config = dict(
    hidden_act='swiglu',
    routed_scale=3.65,
    max_steps=5605,
)
Below are experts of layer 6 (counted from 0) of a mixture-of-experts language model. Rows are named router (the router's row for the expert), gate (a neuron's input weights, with its number), up (a neuron's input weights, with its number) and show model dimensions 128-255. Each number is 500 + 50 x the weight over its row's rms, rounded and kept within 0 to 999. Numbers have three digits each.
After each expert's rows: a language model's description of what the expert responds to. This comes from a sample of Wikipedia text that the model never trained on.

# expert 6
router:508397564564465601458469559500491498482475520439454538492471424571504455422460601523595510450460499582573419510485416395437468514491542440480567543500570538431419431455510465602487517550539506421439535515551557501577516527615447513468442530443499549419457413450489446492516440506518502515442585519571437493469454531498537417441419491519548516485498460445565477474454539521524570550437
gate0:554453511469541506448564479417533518466511515471627461605466516565511594530468464478560421424521537514531503482546503499613511439438601491564398514515497545568549474516471510523437475607485486478452471508505502541489416441560542460533526528412453480535407467597531459464605448478563570421486500577555439516452519600514542556417574507434556528424580499481468457489525531529667494582469
up0:484492537539528490546457537590530470561474492408499450558545530405499523442485448576522561567539461468565484515457538489418501624494440499602425526425528450496540439527444501489454474456568491549430398487529505468439448528469626560491537474595480472468496503486509522464520432454425438517457511570502526562519471417401525479492519688430538422445453582448492447563442491407509505515405
gate1:590435497543461603576473498451463421470490485440583485500529500487436509431507613605459493523535550465447571490603563521502467459543511460574522429447493536518464527420517437564539479494466434534477525487532482557530539577550491520420427473456535504497467458528439453500509581416479489491413490466411486539486553491536489526517391474551537510519518568557452515442513567581550500458471
up1:591483472444471515487479528501537499371547487427550411572459462484494485522473484552695471443434509488518534508471512553465455520428473456577522526458529459471404442437482424520561531494476516457425591583398440561479518409530435495509450468470448521505489457485574478513511511474576401419450510476509530526511474485475453469536467426560512418499485532507468517569458515597545582498423
What it handles: Inner word pieces and short lowercase starts such as inf-re-quent, ty-ph-oon, disre-p-air, plus particles like up, off, down.

# expert 57
router:505574519525504542465433446485453540481501448589567485478533451503472525479523602442493472423505460514505518443354626566513444480542445479454493431551431536492390440591613476467473565490426500468473474460536460530465511502481457489508449561567501546529487544497500473493451506505446566499523467426478486418474508516457470512480503467413533470424542483454533505584553445531609495472572
gate0:501532466510420456534548487511385469444467346457561592406520507518508440429530466376525437471530410512384511480534559462490480404512620494469552495465436493515479452494487549439446564407450566485562495509437529448489522477444538556538536480463529488537465517527557525484468523583484520493488495448439439465569518447496531531515562416480514534523387503552586474486482531609406527484525
up0:398532449489529401413542468562469587416455501454438473421494481524449564518496517478508498498413556594528540447478450489398477501410569485507451480532419443418544547472527485478559506462523548438539489570602495512522548468608511485566533498442455438510540508443497477567495449418484564495481540444472497537583497464521507546449536510427638448459538483432465543395472518521556551431519
gate1:617596402512500492508513416456451443441463416568501403432545480475483428426532562362477458455503509547483450469489558478493465497424547510553568531421519414569565429580512511556456557493503516535504447441505376470506493481520488456470464577484547503475522595506450510556486416558478512467427586449543485516561463552497478524540486498524512475448503486474476562450497499525597465525512
up1:447526563489491517490496478401478583463573453500467520487511507517476534493471466437466564477546524471419501573428564477502518487479572509481506478479499534624539466524545486501450468418511505495486472629571481459524481438541358534560410494490443520586514560449482516477490507563514509527575549448530509508545519521494490508457410478449608525507572500513443489563558451497473486530420
What it handles: The word of after team, court or society names, as in Athletics of the American League, Court of Appeals, plus table pipes.

# expert 42
router:483442526435573465476520470559604457473375535512546498481505561510522493423480428544447516506462609593553449492549521461605491542549470503490483429503561507605544389557566532549456453418414425502456539568540481558455502435580558436506485512561464582507403537520565395467524447507503540498486415481503514573536487477467610462554451514427496534525562499530414561478492452460463445476538
gate2:594446514478560446585558613512423483448507493459524515461570570506430522518473512468518575483463481484440594424501485540501489469529589454546502467448591520563540403517531492539586537543568489483509477476535423581475537541376577446524524453551440473469476502630495538492516429468511506529499489587505529509471568581362545555552460440472495586507484539589514497465471519441615596532602
up2:490405430426479489550623553453600572493505419556494590495471475574455483595530500454482501619431414519528432525394489526493390508484520479462524484600566442494456417469517544490522408499535497501416520609521517552453553493525476566466573509571508472484521509505471455527556483479480609527518481542442558529586457472495532497551593491552420466458506476562477536467534464494570564545538
gate3:560590543488528569524521540503568484472467478465515578504530486558468515549606508482523464528431450526562539484432572538537423460522496609547557422472520476532502461547571374528362494513528485448509490459480537469565514486513533457527356591473536466487578431538476487554476530566435379566515573452550508542566510567411555422582569427565490539569571481535501546534518483478429595509503
up3:507468458492438479475555590540501478535497496486558499535430341516544371543439573418532538466456478480556462491543576452542516507600538519514517545467525502521510538479494516379514561407474531524532493452538489478448471415531516520404440494489466509439489532561534537566484593437520487517478515357481567505459525510477472560448463458433500526633510515449523467473458504509476528493467
What it handles: Infinitive to after verbs such as chose not, able, had, plus modals and not, such as would, can, may.

# expert 20
router:470470526426463468578524543511460433429521441465483481544513578476476505553475526412560564509467548434477459466373584455474470564469508512497434513564490436473471382454540486450490551534548533536537514459467431513554507504416446483577473530474434581499440423450478582474507567537481445465503534369443523514465402544491453456454477445556488474467453517511551548553465454485413464562502
gate0:546556531407392503546504480530478525603509473555535522506532413489422461465533489488539602493562573458453397431464596489493461505470448578502511546592483442492549522427573395580514614498619454524520374436468539426469533571448487513474513500407589499564423422554510537478510493455501488461553545482535493552533501473478530427469510545513511452487456537476471559382482470447477513489526
up0:445497617472431529518523407548614495456451529522473488525443533443495444505494534496442484441407507526496485692518514471571522478521517482526474465449519475525450443432508473541507544546554488516494514434449511416442483380395486470566548518574555461452432525406541441560549495529478531558416563525580512455572515527483577479379499515535475507593573485488497504486478534511462430508492
gate1:498435540483436446537485500537386442556555407457466514527600509488542440583594493520509611571483602498443451401455640553436531590436553449485541511485476462469530475570509552552560511616428485576465538515560432578523498482584445536492549499490476486466528399433442513458481475486472484515519389497506517543519479573532468485540497430488499464488411535532546505471524460504451552441538
up1:489526461518504538493457520471442437538527466495551537533495514459518569542467460438545531458552492476457541430502491552469489530462380443535413447482642493548494535577470469504532469452607509496582545453520621523457514501591479561461462484481485526476487473492534494456485476508489431565446477500533504483506424555541509476533368435500577601491528523470610652498496544568504452515536
What it handles: Number tokens in dates, scores and table cells, such as day numbers, years like 2012, and ranges like 1–22.

# expert 5
router:468495490482543484463511418482415477487486480542501429451394495622411404469586511442437421447448496464445518489434489487457464549432448433528537507474498500560533566517487468513467468453496434499584550556452450494487499527591526526574411459471461518524407455476503471456569493535522396430467588389507434486492521415584558457537541498525469506493504534540475561509559420526597532590488
gate0:517590476648499518396639463477457476508407548403479487432484406626479537485466591473519453487458554563474491534429513495510511507454517503474421431484540540506523430502488571452493536555551533503441530559442461555362590560478396459503523481540428510510524514480509424495552554468521497562508558534506422479532529542541486435522525429514517548518493521478456441460562405503451467523487
up0:497601487511520505551517598470559501485450479537444524510525468464476549500419458593480497503457576531560488546490439506603651564531483504519524548367436602482562437533477637447526492525474555455599469527450481497486487504395422519533425413446512480523515421441528451541492509505451509443535441448559496447538480506552388552518494482518538488459465507516478553456444535510615507528481
gate1:565484530587511553537549488506572461502516450570453509485439586524557474447428587486477504531480428530455546506418519474457409501498547494513470583533511488537535570554521409520577526512557523392490496508495529587550476587588470473588437424514498601463463475504483429517510446464521483474514507506510454521483457481594543528615486564483398448602425511517522489473546480489569571589534
up1:493491422478474456497462512639458405505482455416467512501443563429517459466424414530579527447507553534498446619510599551453428475505556532473437456513452480450479474556509566535470594392506493565505597500404535514466537514580444503464562450489517576453536538465586480499461470508508498514501511525542553485563457500520581453544492530461478457509512480557491479408535532542508505447494
What it handles: Short inner pieces of Spanish, Portuguese, Arabic and similar names, often after Al-, De, El, e.g. Al-ian-za, Al-me-ida, Ab-ub-akar.

# expert 17
router:464509519510505453536435587539515562474526447456555553500425447523508426506482518495507458529567525540465460426452499579531526515540481528424479541482461613465505486603578526437496567430516510534465551544543575550529450538488462504581472492497493475547462476573480600552492451487459502493582467423509511401588542523428428522493534429428496537551478551497578483529535443459576404535571
gate0:528570436539362559539419432468526539582513501415413523521446567504441528583508484476486451425497479537475420531480582451530537427575497451469464470378480533485493544544535440341447489541551558482494477521514524468512520462528575559635490454543633463483457529489451576516519561461498497427482539528465552488462527431446498450499507413476587464440468490549524513496500451458471422445536
up0:535471426518533525489564534520519500419541493515464433504583391446550489427440543495579486490491529530608519421667484505519418535463481445480449575445537469535442534539461458501518566535494452387448497511524555430550375536562504465394503477501433416525506470609483547430457552578580448518480515497579539498488561509501515486535497396508524566522527480503465576533404575494466419517511
gate1:440505461464493465450514505484428534558625518517537497562528546547494426468521458538516456514581503537488469381491563522535469317626546546552551408478446471490478520514557529513463610530479477419533459573524454510490531510445559481586507497481553450519434431474512604497531426524439534466532595465536434496535546495477523546477545461477421504477559522516577462490480561595505495475396
up1:488548491562443552539490490517571450499562475490504574499548527530569532372614530487440467490473466540530431585572459364502465516498509543458546472577480574522526550432472473415483394499543551569540556489474472448389515475538488403476568512565499511569448595497542423538497425521547519493392580576468504408528492537474503411478467530565605561506466521503463496582507504513551521470479
What it handles: Commas, of, in and parentheses in birth and death details and dates, e.g. born 10 February 1945, San Juan; spring of 1890.

# expert 22
router:475530463550496474489514585491553487542456507581555483544585473507421493504451557454445500530502466535485508562536471576409472550483473440418487496498499493455467486520478501404473495537504594524541518594510506510454521489555421435562473537488511546538527528486530474488544445499592482442538492459472457394424493498511546437504522617526512571432581522563508520520504561453531474448464
gate1:504442528501466419492475491490462583620334403503530463495508472468411465576480502497528543500623465419381475565455532509409537466481474557458521505507519470459507520438506538463542499476546592539483503415418585519482582608479433504552378564558577437454577523571570577583540460485537489480550478520473430534457499582534455488539534543485549472544583552522473512445506546562538582490498
up1:549469508553557502509516509527492584512528489525536460502442445527500436479487442559537581476496470557522608355502499482510460387428535531432559508581430452406449514551565440493434454493532521472526559510438490538555481492487577491461507513493415473440526570482457458517459503542417408571523387458546493527617538427460485557460441449506445471474543367459440581640527498444548560539444
gate2:530428506531484471544389502454580541509480526529457561472485494487483477507590540411599556482456528500543493486457404553491456458486494451539450410461403464469513477512504543592471564479528496556556453539447552470540501452468476564507550513532436464546517361520450512514529506396496390499477509479545511532509511548585534483483479569473468484425402580428482519464509420477600519546449
up2:500596538578451414434441371517376596468541504516405503512540459557457570533510458509533512587454547587543426550531488467493526401536529585439506467437513466433500495467477436524486470595551466477473464498485455448441494467444559397529457520530446572605471517460478511560570445462563503357490475473554530494442507482538499459501451460552468452527493494557438545407497585450407479485420
What it handles: The piece right after a lone capital letter that begins a name or word, such as T-ars-ylia, T-b-ilisi, and Z-og-by.

# expert 34
router:475523561560557552597558549542528507535506493553528569483489439503503590512490455429540435516555519545443546441478572439490574491522501481494491499444531568487443442431511514550536530422484441408513508499516524526537492620600551500560568571543496517507489511484456442524647463471453493464497402469506524520591461548555503427472426379558474416568536440485520551506507435470474457394482
gate0:539556516506518534404551486448538484536513440501428518447468436447469492523510525521599423429466494526466437371457521572411570492485513461536420497496427478510410534546474446513538551540539463468455531555468499465548506461500474547587619517518422506644510459523452549476419581597438513520522456471496606520559527398530448545534482493533420365447494551533472525485536490458441466495517
up0:521533482409516501484490481470504451550480437532602513531537547546425561472621460518542512485521538567532518535465442526528503538524510455409498439570506484468529500477543448483458465532459480510414533462498454496458513540445566438458427427520554515439475447403507568566518513469456477529600490521459540585572431480541461430610436535494511528501563530581474442642599425602476499514448
gate1:522455557572510580611474567428542541473485504451501546486548451462527494538543597533457504539479546488469464515500523489612438316584408397470511506559523566523541478471536548593451494496489563521601421505463498512515417545555468470518523530539535460461549599432516508440507457468488562476431490515520506501465488543523548441580425397464508500579524482436591542593496494499566435526518
up1:528457553501466433561549528538507459502549513415501519456563404526507535367476538582544530503482507532491552518375526480523537386455528539512486441612598590449427499562476440505451487497564497418538557542544521554494513538551468557600470496452602426416549516544558540486462519576455445435479441495533539437523441439488480414493553472568492481442528605568494532411464452561518446580485
What it handles: Prepositions and conjunctions in running prose that link to a following noun phrase, like with, after, in, to, of, and between.

# expert 0
router:469460481413596583505428472487458475511440443425494512537483531482545571468464505523534441465431463474468427598447506410560479486518513475437499600547574480556481541465487455518442527560590478457507552478454440535594541434460462578384556503497490486442505497469387515477451445597495476470404411569518430554471484515394427444561460538531528479443433458442469474457455500465519473459511
gate0:524493539499561458447514452430508527564519526497511462628532488474510441569549557525457432472545528611493502505577412603495506447590571528492488545454525476472440486517484575428465540465454601390386552497531536442542489482433504573429519602579459454456511545481465507556495435483513509526404508468441482530543377552459490392515502527525505439465506445524507469463569465514582530600578
up0:502584552617484554453430449565495557509590498510510574469573408488506499501372480517486544438493530496476531619568554575444515491460514501438478426521481468483414486502484457408593590520499545545453458508540422507529440591489490480495576546540534505466427435522472437537518582526424473514547514512492593443507492500561476430538503551534480517508552481515418527446624480617409386494487
gate1:451467453420523522486537462490487395517520420453525449470581401473515545534438600394464472512552496474496554505489538460454654553525507457490520484563464456404548487432445527446513500569519485453525523549527520531453619578527513570447496395486512531463383529547463486492470503496479509404445516534557441468473507514473451476524529488511504518527456494435537528512479587559521470517500
up1:541464539522525404598479462538426451462517491507477488442459451412525537545505420485519482542520437494456451510567456492529451501398501577437458463536458412532504515573464499474489461529508600540525423580472445589506468504500522461434523503569576510492546495513556482564597486456465481483605513465470477408507550535508527447563516511480456352501547496525493546451437601459578450540501
What it handles: Word-final vowel pieces ending names and words, such as Fas-o, C-ale, Villagó-me-z, often in tables and lists.

# expert 36
router:482414556617423555495595573574405480531477518505489512502545462551584535400434464442512441546539478530501511440476529484565564500514478478548463509447507535463478424536524485519528488446498451486411526448583556581515451485501468490526484486513454460461427520512437466606568510448494554513475460411473528566550484535511450439409425432488519477449554447491510534473548447487549461444506
gate2:502467453587513470524566568468475542581527479540463485475504574477420458502434445587586529526506478490553450430499531553467552460557528496596515429420577485509514481366470482560528467445523489520556431488523520444441558475489517567482477533558542513483505453554476456514463503495499477476513346583447494506429400548574475539521493476427552495390450443476498545581541517516451469515460
up2:455483513607527540523564524487455435459422551485485539463489511540401484516419497516508465600509497523558516473456522525404506485428476515511622510496499516449441506445512476536452420525451459481512486462452496430437589475485502521552537488421523587481477471508552531661505616484452427537414406410462468622538377494523462465579492537483475466595489566542590498536538455465435535468441
gate3:499511527486472462459540474488459561539471580460479558482490417468479545451361506455434612529489512420498409414500574519542543528471526424524446433415514348465529526585491457602528461568445413474446549490426492522467519548608446479528413566565525477378436444515521429584517415473472496506513521458550474489469505507597448497492416551554472508408475392502525455489510491464391515423498
up3:504610494499477466492557453435467491553476504412496554492465474568556427496574533542499535450512495444418537572473448459520618532497542518481551580472495486558416404473462384539452430518438418458497464491468428505565475495439598443513506490567453521513551485377428473532388495536601458533550575492474502529493448481509521509562528511463525432465465497483463395455416396453563445444611
What it handles: Prepositions following nouns or participles in prose, such as of, in, from, by, with (degree from, support from).

# expert 4
router:421494484504358490484485431534480600436399456510528482472506518520545475525511523533469531533565507528464445522446469464596379577484600489510503459476507490480659528517550454488512506620432516540452559454613498524522597488526483465444547463513529403479518480503533526491493537475474516554531585548501489537498540436449516465450561436518446489505459487469482514510478514460512481518570
gate2:558592482477461474526453456481434505501512604525535474512509478447504481470473540513535400602568553498411451479431475422565492455482473574549546577522495588521446481529529556429496490493522551449503552457500499376421513486474558525507487481535521403476449489468514565504444521562448548526469607600491467662479556468492474553508648481501550546440551488552492479462480493497523473504545
up2:499556537487480533410483497441546483468497411543521536530528395524457482500549491462515491555649629472592457527442473481413479505423538461424544480468548546478500511540469534446520563476524542504498542526511419538481520467489550430565546554506465403433598513568508601431538521416526526464428393425475436499544532444399514468591541434560441522513473451523465483494516521556553480545443
gate3:531443454510398516455439515495534571489412515494508538455574454551547541475466526554463560440483542541478533533500529490541511459496635541427485430503428468455644472440433486519519566562490515462462473456534542520529458532462541493539529517534492431489400453498531590470484489514468515445445526606492496511513509491554479495472628433457552464571483549514436493411454492481456595518468
up3:527564479584486481535404514489456531484532427585557594472458529563545481493504392557335524459533541552542356525567491524507445484475518509473558556428479519525509494478540450523536561471405395496484525523506513505423396491535434396476555482433540504431520523517533482575564514482524412498508394500453529459563481520420576482465527456483517474469465488432501525473562450416405532492468
What it handles: Role nouns and list punctuation in album credits and bibliographies, such as painter, photographer, chief, commas between instruments, and colons in track times.

# expert 16
router:465492496474425511482502504474537532471490525429489452486512455519429426510432458535534496388449454508541553603503539555501441503436439521425391547588475438494530540477560512527541504531591510575521518471559419483472494541416428545414415414493446560568581477465505521446559504485466546587500458489510461405551554420562580470410478444440536482451520533511517558502486408549474526575503
gate0:542490442447428514517535525434489506531497513475513515539516359530504508522564536537508521474587569569449552464487501444536451526496517563486481452471490436566542558519581556462510507498520482503449495487507487518516481504493505517486500514520476493454609577527623386421502533466424416530578557438449465410428529502533517569577551488578478462424435523513496443535491438368464462568509
up0:425470496479530545506529502465550493458496506463624491497462521483370508381494554482475541551494567486580575520531612534583552497441584418523485465546531485451523567537496601558491423564559469484461500510474484473519515500528525554537413465413576510538483508492433521574443511489432491486546458508492478549530518501507546467583428520520538495477495500534478602537519598480556504523463
gate1:541527545506501516490492476486499477523460502479526573477452508489453472499465409461470511504503489411529575432422475444413515486416463570501405548485515455417554451575464554511607518592596434447377373470462533500417385520527500445450422427515541415537524553500524405482500505430474513547453499444596422505583505427533610490520480605473444482438487556519488465553529486495533472467494
up1:571491636504552540534471538553580442440488495539516531597515485449469531548468498450531521481519503454503502467496478494486560462501429554488504508435489574496408440429547484553580464532513472507407451547529494488523491608499536471546529433592501411496489472543533428477457512534485447488440503507501458441571597485487451455511437539432558501425527478471546510532485522461564435494540
What it handles: Word pieces inside non-English names, mostly Finnish, Dutch, Irish, and East Asian, like Puur-un-en and Oire-acht-as, plus country names such as China and Thailand.

# expert 37
router:542469544430414509462482497512520496426557576482507568499477468460493529484502520397507483596455479423501498476506500472545496459535507533437429444486538510513510539556514535478472419490486520468573502540536456399463571485501584509486547517630473403511435515521435481479495530501515535551487555492462409556565424516489525467435593491472513516574559468531431492454466447587487572620550
gate0:542444426457495553471551494544571497597473493585468593513530413469486504522504558499539535548456453540448465486564380491520482456561524492530536494493465496580533470509479525542580545508563491463544420422512399512479479500536413569453466466529467547520467427519515490458570537474478510523574578456513428425583533625525493430496563451454440451569436432581536487444545511536558481529497
up0:579495553439500502622557484599481422510449544546430485441550468518468509429426520528567471485504478528526531443498533554521486492486579520466458547558464491453580516567546613475563505479533502529559454435589586516467489483510496499538495490405583448543445516574570516547474526475465504504460519519481535615440524504583513493420549506577495500468555491442499499486508508461516509390508
gate1:439553519512472465586439477490464492514476564439513476544524460497483597526460569471476547596590565498537502534470490482564519448525417513448555450450475381543431617571528429472500618502560498479566497538526511402546604518550499457411535572492394478504411440570474440461549441503503606573489546549486474440463494481529391497514455544551449425580534415469426469469426488507484564486484
up1:502569490524525514543507453535486538565524570494477570618504440452447468440497481482549514462584555490482406542497479498495458492515531465512503536551468487473634531455536554520459488525475434536465545514513529515415449554428550474554469531505453444535483477593547425549528471416563421592602567496386458464467436447568462370500486531533444544532475564505483490469483524475434541522577
What it handles: The article the or The, pronouns he and his, and male first names such as John, David and Tom, often after of or in.

# expert 28
router:465525483417442481514465598452496506448567560452483561454569489420495546532608551408576534520436473423552558548457488477467564489430504462496462495452539413403459519505566450399535522589507444509495557430490445439496405493459544520473507487496485532503521500511492468448453528516506528402493460574427526484574439573531529507434455426556483475534509452471472493426496490447430556507404
gate0:537536451563536480524417529525500491508571502509538436460478612496427490587518552453574477434411445405494563493499613453448525429516575532500473543486447490480484505549487537536689513513522407496489429505499481441507557393414508596465567357563497451545506440454599482522502500487468557436584510636487522532486429553507543534532463492612581521491463473481631575498521473479541435537491
up0:497577551481463535451519460408502543611529463539513589486502497541439472534514393437475400502566530554532481470461545509495546500444518497502506526422463434484415521398547514569530457587488491501476526547571517455520495525477470549523447498468503507489594502538494412529503556423487491562500524480417509493536609581488585467506471479481402513575496560557474454553430457395455533565590
gate1:507488546536468457500520539389404493486492544484419572526509475479432462497502512502422518600529570426436630434467574520575523543513546473500519442432490488478481486463538505429544456534515447485514533476511485477552392525445590484434446333498516490543483530557468510482460480559493542464441367524470414506519453508552533479515471560482568616593485404484447483500552588518548527491511
up1:526477479560515580586481387566476599460484610469502545483524494511393559549440473520406511422494542491543469527504485451435436504449481454548560469483425489499513516484571546519557527525534513530477529485497602488551548477476513535536489575378503525530611520481537424464521442473479371532564502532531484607495555491573466478498539591582545519506563572403580434437584459534500554477409
What it handles: First token of a new line or table cell, such as section markers ==, list numbers, years, and labels like Final, Born, and Coordinates.

# expert 11
router:509451467552562539404505474497494459471515442604541456521499573563416443461412487470435488459530599491558530450513506438396582561480494442563483595443590435468430485482552463559526512489543569418558532508458548551503515527498468601530553494492575508435452496490543517496474494554478519422465519479513525462494577460586480374450423486564540514514451440485514547501471609503481539559443
gate0:545380471527539535491453358548535472589437444393482524533413466569531449524435483557571520505533467554405483500455508522441534544403369626566575558535546480515559509498536518532555537528588438434505461484534590462562478503393529533476650616560599492427580452508483544574508522569513520550487502558579471511518556443483437564400541414489544534493445479451471488517468483486505565398479
up0:476520452462550626454438520493570542501480529564473543457455361486483477468529434509574475435431476453537401549470494462505523599501457484534529510501554462561555538397485499619557423576553455555478486499556584516442498433496486447508498514435444480542550543556442575509477493392526508617438507551579451442521390471463430481498562512580530427479407580542518497537572470563581517413416
gate1:557542556542623641372506481485505452581504497541513450478487577467460387553483488506406530507517468500539514462526463602489529468544519490449513517500498541627515469543514509494488501507500480535457486492564559456552492553455471586439504477510463545419464533548448603495571431542467500465456538542513487619539592438516523467555384388532468499548492557422489482488480473428468561529556
up1:485486482577513475515439457472588494416493494480500498493388609556537539459546581445555461580523481530517447506416534530500507521512490550498434537444544485522493480445428461546555420542522519502521551487478510490524548479473543505543442507501438596438556535532414541515555533446369540502503529499539411519454520413497425531513376432520468416487531449523496551564608479499461519526559
What it handles: Middle or ending pieces of ordinary English words split into subwords, such as inc-re-asingly, App-al-achian, stalact-ites, catacomb-s.

# expert 9
router:469508557437438440443540531474508490467441506492483473516513455531501550488499583617556484581554427556535409465485479437555430583400574464500433452514489448441582558498519474504480471525465533523543578472568487575509457490498470444545460520514509456578503485559570485479457496442443536525502521549466608432522534574566533545534577508477459544565488517526420558512509533463542430566581
gate2:530454484506392477458448502490555360631483475437473547498502546527504613478547488500523512478511530467539561472507481414504508463459468512423395560511532490571523549566469435478512505529481520416549461456557596452461504511562570494539526441473528464523461520526511538430451505543476498501533491624523467516531544533500481488429531508560439447511459477629524485472440470490418442558461
up2:500586487469537561553539533513549551537436463573493514499477568532540518552470495448458465453515508544519666547531501620407552530579560510524581514463449518641526528480519474449553491486484499561474488561532449428432512543497514481589477527517448483463542452454431495437538525478441431518556427364486475497562416447522528444460562460467507513498500520481423505475480508568566463488445
gate3:536481561524562517489503593429458626526463519504453496504471527509535432566485552559491548556499500561490500462556602550491498517408476490466531549422469531463523560497507472473591604552551591404566505428542507525538487447468428560510548470538463490495468509581553487537436380475503539471488542567527514509482535516492487534556645455497546576521465541466543529458538578541497447485517
up3:418454507551489473480452547529556557497507519505501528423416510556448561447390500535569468526468521468532530618480490461492504424503449396433474572508427528455470474464503479494400442534583435436604513490607516457575497517533484469491483503452599490531369525511538547430444527495495490395356454557498539480470446538497529542568445497558576463488585578545435486484485445537460499487475
What it handles: Colons after certification bodies in discographies (BPI: Gold), plus signs, minus signs, dashes, ISBN and infobox separators.

# expert 31
router:439464473506456531589506401531536601480521459414498444454534492423556425551445448485500468497449423486527558550470566495511493543495468530525535594542571410486435488575447561430527480521540451604504465495529403404515557539468562484518489513467600478530507525496540453444552495465446511536581555462567474469484533408545449480483452460409488525432454571462491477465552489462506561469453
gate0:507463417639474609556498446432549478490525504469518477399403489360474512449571620397495467521512556605438492473539433508428508477524467430540443577425516577420533561496428544542488492577519508524419514475486435465504501548575522537534501480575534532508545557541475471498486411542482519532519509494438556510565560554528505514468443475583513526449507474539501472591537508474437467512475
up0:533600538559458467559597468540477491677531495589512515483517517489532543398468488384482459457379485543527480508525574541409545440447486519454476433563429558501508498532489561571480489430532517544546519406478506463495534436455387436467515468476477534516442479523538436591542515478511484482489515454516514542458496550528413518567550593523501506506509483485526546480510533489487562488499
gate1:449564419548526524510588482472555373498381545476476565520501530431513531484564465554457521512579557430518590567433534549670452527395472555524612492537522432546470503462498500447521493531525454547506528528501470424518470571410588562476570487403515567519462479563601494451502603526452499443520481509568490470558586468518492463557407484478509523523552593485522499456488530511519474554432
up1:533480454513528487425543530454581542508427531467590418430400516538574479533510512530495358505522503524600505594483417599513500468438582502470599407509459540503488542518617509541470465486606483418508538487547480504513468443505464562504539447606541508504422504546448473591397534462495450403601395497511434459563460499521565505429524419446436609547506606431473600481553560452462472451481
What it handles: Final syllables of place and personal names, often before a comma or bracket, such as Djib-out-i, Zamb-ia, Gersam-ia, Angeles.

# expert 53
router:564568508427468408575408521571420469491520522594479543484491540426453577502531507503542616516504592547479469449583472533606583462577567573568483520412510518551512606578442474420538432551500495500522479588563480563472564400503504542589483519580512500496501400522461504470474530524538473530466509487485511543520424435558488512511493477481457414504493508477529486430515436530528491508487
gate0:452540439445483562484434614477490549493475454473495533475538441550455542516530500538509509479511510520493570529421527441523499481536535547608511524555442555513450462537474492470535469457515426530443443506456433546363482519536539491502519417535472474517510477472529541486561551437450447558508474498468550529502453584624531403449440445537469526459538488533447493609547576420502469355406
up0:537506480530388503499449495518515540462533487431560555465565474431436410479436473614453461458420575485476567540501484546577462608490504489500563523399535487439379476535452468559518540512621485533443505465576530466476466507522482490512490549463498437369563391455488392493404551547494468544443529563479377520526482592459482482541503501553510477514497489586479512465502495468560406406474
gate1:580437479488457510466498596551506513425480544522558469548475529529490548505491512458538516457573473540462572448551448444498554423541621523537492440528503438592607486577575501486464471541472533534448532488476509587400454568437505438455460462513428556493542552549539572519570509439513457517561539550494515551472448461449582604553556569422461561517560489442550437541498544494598533499453
up1:580523519580544554462443513493536524578460483498364596476489569501541455494583527618462448551470583540469501550536438430538511540513534517482512451486488542396495534426472455553499487435505421549536508476473530472504496487502569550506459469532544557501455536511473515562467558530540514493531572564470550495476425437520412514498522511549480509540420400496494498509488522432536551500458
What it handles: Articles and possessive determiners opening a noun phrase, mostly the, also a, an, his, its, their, this.

# expert 44
router:468477551542568513459434422498567535547385428477522403588491445494546485486539471428504471523499466532550596504450511472557440471439427568422506488438384431473506440453448547561494523425443507379469547432539421510450514496445439431409400549441535566606508570481448481542447547476523452487469505535458543453433497400480426588461581493517530517493546493439472507556540553571565472493566
gate0:532512490469512593529478571524528501444517453556495455489504487482448505452515483520421479501486526517466448380526490447463457441453532472538565516578564508484534435511458545554548574591410551407510457454506453501459430474575422438537584469418466404450561471482495499524493590527436580493436401502489472481499460482453423474526531435555396556480568487463389404467470478501504551563603
up0:458640518530452458423537489452364539425539527492510520517446598511540548440495572469573551552542439455555548599433464467514586556606550501506482455503469534455465477512591427480538633550561498448480587546542500498436448470488539487528407481510548490485546468438455463505509475495450478468527439533445490538473493585502523467489504483437592438462509493451429504471528560504452541429520
gate1:589443455542477489523533507552485432530447500452478428542457420447465480510475424495600461470468502477455472479478480513445460474486524497458585577455474448514516485531502542583562629481382548501451533476508595417440621494448486589452520523508550475552515456574529523439467450493513480502517635462473485551553480494571478511540510375467447442407491429478467519493545558544482556471513
up1:424382575522512470457429515481482473550588404525425551544484517623462458460483489460591537548447582484498387515529481600454498473535509483418499592396486454519501584501412543549545489479531484539532540488477497432486481592501510502466449514495561507429512525569446521494498502485531500466427565403498469612471516464487433522598518523572569615449479498406527472489555497502518451511475
What it handles: Pipe separators following numbers or percentages in data-heavy tables, often closing a row, as in climate, standings and vote-share tables.

# expert 15
router:445461502466558545473483583457497401524550463552409484455424487552473447576482590586515455521599548498525499463459450502479514493549506485430501515492532464443490555481499473592505560397426593487469511583486514497545598562445485514525525520450505608514475543470594411527441501566592473477520411476527417459409486471531541460397482544482441510451550504484551556553525612475536574572432
gate2:583418407477503507406525579425571470466534424490522467509414415584406439490445568579456418502535434385456664507460573443498542544447542540475574484540510495483495525518495468473558570477553505509519473509572562417538528521502440471569477497457386501516465535453546464472475435445473501515506539450595517512467439499541512592422457505535510601472518386479468513535463575546545517569483
up2:477495609501508451520462478506458598498452463421555516538512515517474453518579468519479632458493443483512575611369446493532518427464511420491541518463509443490466550465441431463581519571495591587527521584508489507452544589428564555446550480522432562563507461480455534525556477495468449534510481529479475536451462568521587486456484446509488507400462451495599501495412426472485606509600
gate3:464584477506603569511468496396437445541496481615466429485525441489614528524411508536501541498522480416446592459496460425579511542501588513524484562457464503444462492509473541516446541488429558500516489442468513500429528491464476442480476495445556525455540542482540461549495533540536411465493433516595500463534480375481579384543521447493499549579476523580412479482519431501503483469468
up3:536540620525599457465558468472537478481474464485478569552413496548490477429512483445540433569447486507473448409474537468512521581554412439493532483488402421567527515457536470429505499465568538483424451479524553543538518510476542493549375470540499554605496564544468601458528509381501488491455460487546512473527453486445544458513505471462584550561442533505386529624572493510508470454553
What it handles: Lowercase middle pieces of words after a first letter or syllable, such as d-ut-ifully, Dag-lish, t-ut-ors, plus Dec in tables.